From a checkpoint of a small mixture-of-experts model trained on Wikipedia.
Size: 11 layers, width 160, vocabulary 7247, 56.8M parameters.
Training: a variant of Muon for the experts, 619M tokens, 4756 steps.
Below are experts of layer 7 (counted from 0) of a mixture-of-experts language model. Rows are named gate (a neuron's input weights, with its number), up (a neuron's input weights, with its number) and show model dimensions 0-159. Each number is 128 + 32 x the weight over its row's rms, rounded and kept within 0 to 255. Numbers have three digits each.
Before each expert's rows: "mostly gets" lists some tokens that are sent to it at least half of the time. This comes from a sample of Wikipedia text that the model never trained on.

# expert 5
mostly gets: "Clade", "Number ", "Spouse", "Location ", "Species ", "Running "
gate0:185101143150131081126120100180117146158145110129112125092081122120199126139136099063158129159163169105134117084177139118145153105148250083127111130087129169107109125116106217128206176154122106087084139061151122155122142146084136137095067153134102122153204129172129110077125131124125130137148228155121107164121110113126133200165184112136166136129122091116143101112114122148090165107131154095149118127114126183164160121117087109143171139173126116149150124115158102128127055127157094
up0:063126114136144142144109137091132167143113154075120112132204109120037170132125135168144100075080069167151097159110144114128091167122030128170145127178103107130140142121094035057096052166137150159140123148105142111141135118082123129141153109143137124145107121114105152183079122132138128102077076154173108098091086156128166115102054135121161094131117193170100121139124144116113154152107103145119140134157150072052086094136136163156077117110122117068128110134127172112169136153137149
gate1:117133128110052141160146156105111067146117097141110115178077094150102139135186093130046115094145125124101143070151180186110139160190112104127143174111108201141114116124132106149101071194104106158077139174123133128087147146196092122141113134144131177134148148162114162114156139180093146183208085133147098123104103044168141058109081104171143145163147119117116101075186142179093101136166098146143128151156129134134115120162105129078142159149113113154121085093122110154137173096125134
up1:080049138134088071113143104132169153128118193113116174180121082135161172082144118152099089103035107098103103143125193078094117146174117081136132088141144178171155133124100142143184120109130143076162119111125158151143147117133120089160200143182122065154134152146155104156111194147101054135177191111076174109096137088169065162119108109176136115118181115191125190111154129098123180123103117105101155111141138123134146122140164146123139150154111088110110117132134108153122120129103082

# expert 22
mostly gets: "ubl", "Joh", "zh", "Stef", "kh", "lad"
gate0:107204130143097117167124128092197128080141164135109135177110127139147070102104135109151134131111084150097115150140205115128125128136204176159144108102118191063154097173163156101148158157092084134095125133114112119075157134158132172120103149149136118146109127112142091089135099130164093104075116173104200119094217092139129125129117129131165173125087042136112097115111062154168131086100114088186089185132103122115110143183119150148133153164137166158144163066078114079139108135119151
up0:105092079150148143073096175142074128083137177170152175094121117123100100091091114205162084136185136141168118130136084133120117121175159140155141162129143096073094069117057122159123149112117116154103079157130045137090132181149142081096079081135091133060153147128124155164174092201149144104112126118144154123115122130081157145080118129127131118165152150137158121069126204105153038088121066136116133156080149133187127131112128110087115165131131104179121086124121109131137124157158131
gate1:194203174161131152105102186114101193107146130128143091129154116111147079140093203135142073128119099107096131121116145146112099072096161133145101103033108152077122128109118113090096157114139124181087127113107176123150113198155119157107131181107142104071168121153145129129161092121126135073146103138154049157163167089104127147138155098078082142110099137102137153143181096093152153126143152166105119138210115091149163185141140144136176128127083158089125123100202120187109112111151102
up1:111142114096158147117126189130157107140150160085092133131141216177150141124120149111110141169144116097105070101128088143120065167165131083093083163109118164121119151154127167151125143161088209138140109152100094175128171173117110132104114132151076180130027148108111114165079080137149130128143177146099178122131139175118118111137126102102143152089100191149093128157109123177110161094131069176184166079091115182143061135075144155120111169126114109157124089099149065145099137153165084

# expert 61
mostly gets: "t", "ight", "surv", "rece", "ref", "Ref"
gate0:218092110050168097090187131141171138114074084194120129100180101061163140136084139069085134149102145108195137057145153080165106159091130121114149172135136165150104180150130107133167119062130149140176098159123128072123103158063138105129081125177100074135098126089139094128156103127162106150125165128132138139150152128197143139103148094149103135120108131106116172105166094135130142146138091121105176151124129113180162129133152217111159126104107126101086169130114107105134190116103131
up0:100082107133081161126055111079159134133106132115158134151107173133153149092175111135160144098196158130135162111089119137094143187163081099088109080091162135087173117172129136112117138115110106112090151128208132141140166155137115144152130142122104171117211144104107106164135134129143153220122118136059115128078186156135142117133106154120139140107118132156102115191027128137152217112104103147123106136113082169148064174127099144094165145183158113086151175091119115115181141150155135
gate1:109136074148124105101155136204117124128141090142165161116153056155107122116181131163139150120151148106150161133140143073133115156148106110145202113100119180032122073060101179147109106110091127124128140089176082077127123114154139124089099101135114156131134105196092163145091102110146124197151147086087124170190126138152107108085110093119111104142235109077132081112143130153151125175099094133140132085078126150090077113135105137063144083108111141120053093116153129139110132144141100
up1:103116158099171105144138156136085156154146076054059076182099167163150164142079105119154074155161153112150056106117130137099121118132175162139160111171111158142104134172182126128116135093089077063179113082059156150122142103145140091139113147155175083117139135090186115107130125128142072069146163115142126101152117147123181172119143151128144127111093131173115143113096101127164130183108163111129099139082178111114128144156199103110138121097082107127204130195106105126177100165151074

# expert 29
mostly gets: "anim", "Tom", "Anim", "Om", "Sen", "Am"
gate0:108136139176082156089129096048104106122116141103192147105179084080154091150140134144110130110080108131142116108086129163135144119102160109160172127153174112118102146103123135116148119155107093167143159140133167145177155138127133094114162137123092132076157135148192162100122183176174152176162157153112163141217185095124175145165144187107154114080125108110120148138137218112117109175158152117144140133080059168161165159115118106129128134140098216103136162106125183067132192135151175
up0:100145176156230156111163130169119159162170159049062122147148130142057189120128151140085152143121110196136152169126099159138116103126139137132131112129113117124110133088140173174149122165128228142103176177110137109131140128135115126129142182137143118185147084120139124144099135112108132080086175159108161178092132143176080134103139121127154162101172061141168122143117113124155183155122183125168088120112083128114115057113058088121075105112079141148076125171137124154175137112119156
gate1:190041203099105139112148133124078093104080132117130108143090140177142174084092147125189102173185137089150105151149121124075092125155098078146121157101100127113161147155118192071184106110125109101153152164166092167168133139091142173122157072152126143154100096179141154128131133092108138109143132076177063091109117096129134147140164115144070172121130139110142137086144051091089083087178093158092144116168180083167131091112158089094093080125131091145131133137174151115127128120122137
up1:194074243094041164159062138135113114139120141094102100124177191133125186117134096137114098118135134093117188167151140123100087140154103116167087146110099130164150138114142187127129110140097108144124157166158098114155132137084117142117136068137138133190123099164131110137110100175063109166087099074109124075152131137125170109170162146082120132154133155186191132130090108130115103109101102158173140101194127137117095064107145099088083085089134096135150149108168136108149153125068128

# expert 28
mostly gets: "War ", "fred ", "Civil ", "ont ", "Sea ", "Mary "
gate0:129129161061191106127087128103123145121167145140134161129164077117119155124116107119125115150099042213091134089138087063193129144101117132147116136054144150124152113127142183115121152150010079068125080158167148076122119155157131172130070086163119103095206132070092150145104130137098111137109115183163125129149141138138138126133124096131124099164143108057155142101056156138173144126137114162121112133135126146149146081133142145095103168133122150151153097104110138075088164146121069
up0:148135071129132092117155123126075136162097131147064206114108129134148127083078121142166122124151109127172131136094117186104105130161150173130113162121087139097115133109102123094067199054135136170167162102177090144180108141111144045084129121120202122097123134145118116167131094124129154119122103160121157153078155132148145181155093132123171108090133169130121112154146144145173056057135126148115048139167142137043134149094108148152119073085109115231125120112147144116134117130143158
gate1:128134093079124115128147119122177162149165163128115181066165139122151101124128098164168128148155152158088144124101114121137149062134171140119149113126129148105133156149179172111166118121133080144097116114113138141147115106147090076138210173128064086091174086188067145082174135111102055114094107130186144150092138083111105107096100152104122127133101124132194174091042107110115143163058132215116148120101117112130076178133129146158137153135134147105178076137138141130085189106187153
up1:223056184111118108154112183100125143150112129065165142135096080155137147155196186207060106182152155128102133119108093072134094118119144119108126107096143119157120176153127182121169120075164115084128133143143083167187075162170103139129152119084114100123123156160116113106159127103150088144176150141146133154105140102135095163195123160134113084124145129141157133181128092159093158104118069167101154154189161124163082173141108146093125170131100114134165105133055088132114163123133146

# expert 30
mostly gets: ").", ".\"", "\".", ".", ")===", "})"
gate0:114152114070163129136144105133146109131150152117096046097078132144196124098234050116138131131139096211161154155186153140139110135079196110140190085136150155143132154149139151128178151133126149126141118066169131122166161117125137091111088142149140131127196112148141109149147131138167150115064074101117147128141123110137196085076108125165175133179145104121082146155117108109156133102116088142093128123151097124141156154205086124143133108036107155141115113152142087177137115167114090
up0:063110120189144120137114118150097163138117176103189220118138147131157158130049209128086123173144178070138128103083111115093174121166119149196148138134119123171125118149135133134106153119182094108106112115058127133088081139144129151127129111099155157118111135049059121142161154126128117159141152112127147114125181195146098151126156120168166084123125133113168125105162160168149153120122106054132161131074122152185159065133117156210104149139197121114126118101100182112115134138107110
gate1:101134103089120119113135123146110069144136155110163140118151108094114107182094102092155128187091160039169168109080161092127097136161099200122100188097142119119118118098162133098101112129128162128102109096150098140163143112094182123129121096134141138054148101156163169055117091126065118139110101151191125171128148111090111076167145111134114188163179133137198089123109166177114175108146141168135081099042155127132082159123134149112185133130198117109185143143143146153098141111103169
up1:142133107142109141118108139137121169119120083119112144133079141103104119109135152128121147091107119218072062153147074172139128106094140109136150166186093077100137125195120112142150154130081076170167119121111157100097109144114093185122152108088126149193135170054070079201164170091177144113165155122111136110111137116166130171096111136122171084086124121131108106171172131109164089130131096111115156141188062157127154130198093104183106096124091135110138145134166110096159058142163065

# expert 58
mostly gets: "such ", "known ", "young ", "well ", "seen ", "ply "
gate0:120150145101148126105077135153120181083141133155194134090140140143102152099107186086132133095154092146166090116113153154112141121101117113173116150186115104145088107085132123143103232168072103087047114170155112146116100163120190142173165162139179116129119068142089053210115118093088112112128128135099068069126150117135167115158143122105096174161119140162174115108098090112128156114102103146074115150129191094119176149156095150063154122107132155156135110128172101167114165087131117
up0:152122149132192131126101151141113221077168159193136155098111095114087136081138176142133129111165107144132139085142177151071087130126115129148115115121096090129088076078100152144107173204102125116100126136116107135118115164148132143123151129144198120139104087077151053106130147105092127054129153132150096082115104166156128093147153106111146115120060180129097148160131127201113089117111076159088104105088104120106171097126122111138115132138086135159120130126085071174050125078195190
gate1:142121132153143207111151194169118050189109165163070095159094136128106143111075139175183070166123125124153188153153106125130074123171087169165154114136103088111121137085146179107155099132155158131160141143175032185120081128147142157110151129187202180093129149148113113153181140130109117143143081125104123138133169137136131127125119102118108121131130118180130131183140082125132156094142128142166128174105108157132155125133159088127126138064069134146107039164177117178118130097106125
up1:085098154141097158152048064097156109148131115089195126119087158114110138101137068138102111136061132102169134104165092124166134078103124106123148182113140098135141086127140055133148111133079056141123126142106111127077127104131162122118070168140148111088103165144117120152066132140141129093141097036162110150145083192117116096130172142111147130132135086135166102118088150166095154090118089105105155186131084152137162161161088181154199079168104147153144081160149114179164167162158132

# expert 12
mostly gets: ")", "Light ", "Hot ", "Best ", "Brian ", "Top "
gate0:131129156124198129099116156154175107139126158145134117175084091174098148103096174130164092089069146187175164092105116083096121091090165127133138106115180084125106118169100066178136066098111109134199109116130135143169145143148142193194141133110164146129146099077122122135095141111123135067158100121130139076102064139137123198102103066160131126147149131123145173109139081165114160088173160115130145154094120149174141177056143172082142156130147160106165117171068093116180108097132135
up0:073109100120132171123132118149153129128160198132119151119101139143164187123071183176080092107070122099129183087075140128093165140124176109121131160087162154155074096159093111115116073108070133122115100143073218103142088072143139186153179088096165084161144149086147117126164127119124117137120067093096127100167101153122133185114108151123146097149146125076116194094154085120114098094187133113099166129141172126201149176079124101146099076128152134158133151127095094143153129140101149
gate1:075084090145106194106172176128081107096139060128129135097163099151194153152157108095128139126128105140132132146179133129091138112193111150142175090169141116099127104165126090096188141130152154132127159105133191191166135113113161126144118089152139160091154162131101074103174097118121091093094117128121170125169130101231098103152161116106087073082090109061156075100108054107115134118151133143174106167109120117148122126099138087110122132177093150132162080089114158163103168201120136
up1:179154178132144072114079149140121136141126107119109092178127151113109106126074094117113138129127110145146090183103128134117126108103150077151138170085106077121149180068132188143054185099083112154129131159164128138148119102127133173084121132105161137151090035116187181104123113079076116189166133082091136185122168181098136136104137188114143086179131133171102196125095168209152130090081152110088149141111144154083079108118108138154110147117147148111152117123146183103099149106093130